Experts of a small language model.
Size: 9 layers, vocabulary 8192, 63.9M parameters.
Training: a variant of SOAP for the experts, 663M tokens, 4661 steps.
Below are experts of layer 5 (counted from 0) of a mixture-of-experts language model. Rows are named router (the router's row for the expert) and show model dimensions 0-255. Each number is 128 + 24 x the weight over its row's rms, rounded and kept within 0 to 255.
Before each expert's rows: "comes before" lists some tokens at least twice as common just after its tokens as in all text. This comes from a sample of Wikipedia text that the model never trained on. Tokens count by the router's weight.

# expert 77
comes before: " |", "–", ".", "0", ";", "5"
router [108 131 166 170  86 127 119 141 116 166 100 146 133  85 136 146 130 154 139 156 146  91 153 102 130 118 152 138 141 154 139  99 118 118 205 123 146 119 117 122 137 118 119 136 121 116 105 107 109 152 131 109 128 107 133 117 154 114 108 103 123 103 119 132 117 134 109 150 177 130  93 129 150 125 108  97 118 127 136  94 124 122 141 141 128 140 136 123  99 139 122 132 100 123 116 163 139 131 114 189 117 108 113 111 135 177 101 120 126 125 139 117 103  92 148 126 104 191  81 117 124 124 120 139 144 146 115 149 131 144 108 115 178 164 118 108 142 120 191 148 121 134 121 106 100 166  78 102 131 131 156 118 120 136 110 124 123 146 123 131 129 109 142 150 100 113 124 133  75 154 145 150 118 119 126 100 142  94 116 183 163   3 141 158 138 135 104 143 123 140  68 101 143 117 156  95 120 154 102 150 182 130 124  97 119 122 118 119 143  99 106 141 134  61 128 103 151 151 129 128 102 157 113 139 168 146 114 132 131 155 134 113 130  98 124  81 129 147 115 104 150  78 132 132 101 119 117 109 114 162 123 167 146 123 151 134]

# expert 117
comes before: "ing", "s", "ed", "ter", "es", "e"
router [148 131 108 120 135 126 104 112  93 152 105  71 112 140  89 172 111 179 128 131 136 126 121 169 178 119 129 153 135 136 100  99 122 135 143 115 116 120 108 121 158 139 167 146 117 144 104 136 130 109 118 150 144 115  82 142 118  88  97 141 149 135 131 156 103 124 128 121 113 142 133 141 133 122 139 134 120 149 186 137  91  80 116 104 139 152  65 127 141 145 143  97 132 114 117 109 146  95 141 146 107 158 105 131 106 107 160 143  91 143 130 141  96 134 107 105 152 110 150 122 167 142 125 138 113 169 162 119 167 129 141 139 156 103 114 128  90 150 127  92 157 104 129  98 173  97 152 167 126 168 132 111 121 154 123 113  97 112  83 141 115 166 124  99 130 181 148  65 173 125 165 119 151 111  73 131 115 137 148  70 142 140 176 111 127 124 134 165 117 156  87 123 130 112 166 138 111 128 136 141 120 130 135 139 104 119 149 115 152 116 148 125 118 146 112 129  88 146 104 169 112 143 191 114 153 101 111 121 147 131 117  88 110 161 121 126 107  94 129 180 155 127 156 131 104 134 140 139 183 164 142 146  98 134 123 134]

# expert 76
comes before: "-", "\n", "|", "==", "===", "="
router [ 91 119 175 114 100 130 150 162 136 154 128 130 103 132 102 144  87 123 125 105  90 121  86 173 125 167  76 111 101 116 135 102 142 138 106 100 155 144 157 139 166 143 105 120 107  80 143 132 152 124 128 118 100  81 175 109 131 143 128 135 129 141 139 136 110 147 123 104 119 125 100  73 153 145  90 136 122 168 153 126  99  94 141 128 106 129 117 122 176 138 110 127 151  97 130 123 143 157 175 122  96 134 167 119 130 138 106  65 133 127 102 137 132 127 155 107  89  86 151 106 107 122 134 124 136 114 135 146 137 150 129 120 153 121 151 127 114 153 141 151 130 124 103 136 138  89 104  77  98 141 134 102  98 154 109 109 143 101  83 105 132 103 119 120 119 109 181 147  98 138 149 118 138 160 161 116 143 162 137 128 147 117 114 131 122 122 101 114  88 104 140 118 167 144  90 115  98 160 114  90 125 147 131 151 141 100  89  95 105 131 140 153 147 105 175 184 148 103 116 114 118 180 109 161 154 141 121 130  99 107 174 101  87 106 166 136  90 106 161 128 147 127 154 142 129 152  82 104 171 120 126 121 156 127 100 121]

# expert 109
comes before: "s", "ed", "ing", " of", " to", "d"
router [153 136 101 100 143 113 146 123 119 162  77 148  91 129  90  82  93 171 145 103 119  97 117 175 131  86 137 127 146  90 124  98 130 129 142 106 108 112 172  87 148 106 177 127 119 101  85 141 144 142 130 141 133 149 151 154 112 117 113 131 111 165 120 135 169 168 151  91 118 135 105 132  88 121 116 151 133 159 111 133  93 129 107 144 113  92  96 149 117 121 155  96  95 120 103 110 153  95 138 133 114 115 151 106 139  82 164 151 155 141 141  92 163 103 122 125 160 156 183 149 160 137 113 139 116 102  80 124 101 113 151 140 155 107  86 135 132 116 164 126  73 135 120 126 126 104 164 172 130 138 152 106 185 129 146  99 115 142 134 100 144 131 133 183  78 147 153 115  98 117 123 133 139 147 116 115  77 173 130 123 187 104 128 147 109 115 134 119  79 110 146  97  84  96 141 143 120 141 150 119 117 125 163 128 162 135 102 119 115 115 136 110 121 109 103 130 104 171 164 123 118 140 171 118 128 105 114 119 142 162 122 128 146 111 158 129 147 121 130 165 139 153 118 113 161 136 135 107 117 131 123 102 144 146 148 106]

# expert 114
comes before: " |", ",", ")", ".", ";", "–"
router [115 140 126 178 143  93 105  53 121 160 152 143 125  97 126 113 159 134  84 162 110  97 150 135  79 145 141 143 105 149 134 106 130 137 188  95  94  63  99 106 119 103 151 129 181 138 124 121 130 131 153  95  83 151 126 136 159 110 120 141 134 124 157 144 111 147 116 123 115 132  97 178 147 129 132 117 152 120 105 147 157 117 133 138 134 126 138 160 101 135 142 142  97 108 153 103 129  82 136 178 107  99 137 132 100 133 126 144 120 121 151 134 137  90 145 115 127 169 134 162 139 121 160 142 105 152 118 113 158 129 170 119 142 138 136 107 145 148 187 168 115 136 111 103 138 150 117  97 140  98 153 131  86 113 142 117 118 160 141 114  84 122 171 183 113  83 141 111 118 113 135 153  94 114 151 111 150 115 142 124 126  32 157 142 137 121 132 130 135 158 110  89  81 141 135 124 159 137 127 132 143  93 101 128 115  96 107 128 140  99 115 139 136 146 143 123 143 103 132 155  98 141 119 113 125 135 150  79 142 151 126 138 103 101 118  98 156 121 107  91 127 149 125 106 116 109  71 121 140 124 148 151 145 117 156 101]

# expert 95
comes before: ",", " School", " (", ".", " University", " and"
router [109 115 121 111 138 145 155 120  79 134 144  86 143 147  95 100  76 157  99 131 139  94 118 124 136 120 113 112 137 104 123 113 168 161 147 101 124 121 103 118 155 111 148 137 148  94 138 102 101 121 130 114 111 102 141  97 147 120 150 156  87 108 174 129 131 137 108 113 111 143 133 129 129 142 142 146 148  79 117 140 167 163 133 122 112 104 117 157 101  94 114 126 105  98 178 106 130 116 109 121 110 139  90 152 135  80 125 119 108 121 169  78 112 141 136 165 119  96 193 147 147  64 107 142 116  94 142 147  96 117 109 116 131 152 103 114 168  92 148  97 129  85 131 133 108 147 142 127 148  89 117 160 164 119 142 102 126 155 126 111 137 125 169 142  84 130  99 103 125  84 139 170 105 165 145  77 128 133 134 134 115 116 105 124 107 130 139 104 103 120 100 142 115 127 155 135 149 153 165 133 151  86 136 147 141 112 123 173 115 119 106 164 141 153 104  98 146 136 119 119 180 131 106  63 171 109 154 159 152 103 151 151 117 130 134 152 135 142 134 115 101  68 118 146 147 146 104 167  92 114 112 126 143 110  98 132]

# expert 52
comes before: " |", "ing", ":", "al", " York", "ed"
router [155 149 116  93 127 151 174 112 116 157  99 179 104 135 133 102 127 141 130 141  98  82 125 122 162 128  96 133 103 108  97 160 147 134 100  98 143 124 176 131 150  93 159 132 147  96 134 130 144  84 184 131 130 136 145 115 124 148 136  83 115  87 114  94 132  98  97  90  88 103 163 145 106 140 152 130 191 164 130 122 141 105 127 128 169 127 165 138 141 119 131 105 162 129 118 130 120 112 137 120 100 104  94 144 125 122 120 132  90 114 144  91 118 105 151  95 116 139 161 107 105 114 127 127 123  96 118  96 120 129 159 107 147 116 104  99 150 148 189 123  80 118 119  95  99 142 154 117 111 111 126 115 143 152 132 144 122 105 118 145 141 141 127 143 149 159  81 123 157 114 110 146 116 163 114 140 182 115  94 128 147 115 158 120 116 115 152 104 129 143 151 141 114 114 158 113 128  90 158 144 149 105 162 123  80 179 154 140 112 163 134  99 144 121 112 115 121 140 133 100 107 135 144  97  90  86 100 171  95  90  74 144 180 132 118 140  91 104 145 162 133 158 146 158  97 119 139  93 105 118 143 140 128 115 157 115]

# expert 41
comes before: "0", "5", "4", "6", "8", "7"
router [154 125 128 161 142 176 120 121 125 169 127 117 145  79 113 163 151 119 140 113 107 127 150 136  84 101 122 108 116 160 158  90 104 120 170 109 125 113 162 138 150  81  95 138 147 154 174 106 113 124 122 103 143 128 152 154 136 115  92 105 117 116 132 159 107 159 115 114 154 125  80 144 159 110 118 133 163  87 108 137 123 131 151 133 146 100 144 132  93 141 123 142 127 126 151 126 128 134 103 127 127 144 125 135 100 186  60 159 144  97 146 125 124  75 126 102 106 145 101 128 126 144 129 117 134 127 115 142 122 133 110 113 133 146  95 132 173 112 140 157  98 118 112 161  87 158 130 107 104 122 111 151  94 122 140 136 121 123 147 135 124 109 163 161  99  99 176 117  87 120 113 140 124 112 120 103 127  86 129 121 152   0 158 129 145 152 119 110 144 164  96 110 133 136 131 112 166 162 126 128 189 104 128 116 126  95 120 103 152 100 140 131 144 116 118 110 147 156 115 140 106 129  92 104 141 124 126 145 140 117 114 123 114  96 113 102 160 134 138 115 125  82 124 154 105 128 111 114 112 126 135 157 118 131 109 148]

# expert 37
comes before: ",", "s", " (", "y", "ton", "'"
router [122 153 141 177 113 134  94 155  95 126 125 109 123 139  77 110 128 136  85 104 112 114 120 104 113 130 138 157 132  58  87  83 111 104 140 125 127 122 119 105 113  79 171 147 125  77 116  94 133 117 127 114 106 117 136  89 118 124 110 149 133  81 151 116 114 107 166 112 117 166 140 109  85 123  87 115 116  88 165 179 160 136 111 137  90 121 120 156 136 153 143 148 151 147 131 142  96 144 120 161  84 126 140  96 101  81 182 103 127 112 124  80 123 140 162 138 138 115 188 101 112 123  96 116 116 112 137 146 124 127 144 158 130 137 132 119  94 140 139  98 155  96 122  76 140 138 140 154 149  99 153 133 126 135 152 130 120 144 135  92 140 157 152 110  92 129 113 114  96  96 158 135 125 132 116  99 112 147 115 126 145 112  93 143 105 125 161  86  46 103 114 122 122 112 150 140  99 146 137  93  88 163 122 138 122 168 149 138  73 125 158 108 143 127  95 105 116 161 129 135 135 104 119 104 145 105 113 112 138 134 138 110 151 156 132  99 155 125 148 154  93 103 121  93 128 130 146 120 100 121 122 113 142 137 110 166]

# expert 118
comes before: "1", "2", "born", "en", "e", "Croatia"
router [131 136 131  86 138 101 117  57 148 124 143 134 102 158 100 199 153  94 125  89 142 113 132 143  83 118 158 130 162 138 145  77 110  92  88 161 121 121 120 144  96 139 157 142 104 118 101 161 130 120 128 140 112 109 155 119 121 139 178 131 118 164 143  84 147 105 163 107 114  95 177  75 148 130 143 119 150 114 124 129 101 115  91 124 164 164 112 125 134 146 103 136 158 117  90 117 113 144 139 156  77 119 147 114 162  91 103 124 149 110 124 159 143 160 130 141 111 155 109 129  82 170 134 116 149 144  76 127 152  89 104 137 118 126 125 140 157 147 122  87 126 158 124 143 150 163 121 105 110 117 131 150 173 155 112 142 150 123 177  85 142 137 101 102 156 137 125 124 116 132 136 119 121 119 136 138 105 142 104 152  98 134  92 128  95 102 146 115 107 104 102 124 133 167  81 135 146 103 127  94 147 158 145  80 127 152 104 140 159 107 145 119 166 144 141 151 110 147 143 117 115 134 149 134 110  94 112 124 158  86 138 118 118 146 140 170 114 114 111 138 122  90 140 104 136 158 162 156 132 162 113 135 105  81 113 137]

# expert 21
comes before: ":", "-", "=", " Born", " Country", " Died"
router [132 144 138 117 115  66 153 119 170 104 127 158 140 134 116 103 144 111 130 145 137 150 160 117 117 104  72 135 116 120 114 123 134 108 129 124 177 133 139 147 141  88 112 104 172 119 108 135 118 134 149 147 126 113 136 118  87 131 120  99 121 147 143 130 136  99 125 127 112 105 131 173 130 155 124 105 162 102 160 124 134 105 156 131  95 141 127 114 125 100 130  91 128 117 142 156 148 112 116 122  82 150 131 107 123 154 118 165 115 175  96 126  90 188  92 110 117 159 122 118 141 125 103 177 110 148 151 158 112 116 141  90 152 141 106 151 115 126  61 143 142 144 135 140 106  91  89 131 148 128 171 162 125 132  92 139 143 162 134 130  82 121 119 107 145 142 156 147 123 115 142  96 132 145 103  92 145 131 122 143  89 156 143 126 136 176 135 103 131 134 129 102 165  86 111  81 119 113 119 176 165 168 109 128 131 175  93 137  81 149 158 164 119 119 122 114  82 125 113 118  79 138 163 142 153 174 163 150 101  99 177 138 135 126  95 103 131 133 133 126 143 119 107 104 110 104  90 175 131 149 155 147 128 102 139  81]

# expert 61
comes before: ",", " (", " |", "'", " was", " and"
router [121 127 141 174 142 138  93  66  78 105 136  91 147 134 107 162 149 134 108 116 148 116 115 111 133 148 136 123 132  95 120 114 141 141 183 118 120  64 147 163 109 103 168 163 124 132 121 141 122 111 105 109 112 118 132 128 138 155 150 146  92 118 175 108 124 123 106 159 153 149 123  96 142 121 141 146 128 113 100 155 199 129 124 159 120 112 131 127  66 121 122 175  73  95 128 137 117 143 112 137  73 111 115 104 126 102 154 116 150 107 139 136 127 144 140 153 153  91 158 141 113 100 145 158 102 124 120 127 113 106 142 114  99 136 121 153 123 130 181 151 169  88 138 124  79 142 108 111 145 135 124 147 138 127 113 114 131 108 164  95 105 129 138 133 129 114  87 118 121 113 135 124 126 127 137 137 111 123  98 114 145  71 110 121 106 169 171  93 154 144 135 105 115 126 118 115 141 141 110 124 155 125 100  83 120 137 142 136 127 129  89 130 155 149 114 113  71 141 129 136 133 131 111  94 151 117 157 151 135  83 138 145 121  86 142 124 123 143 120 113 107   9 121 157 144 133 121 129 141  99 141 149 140 100  94 116]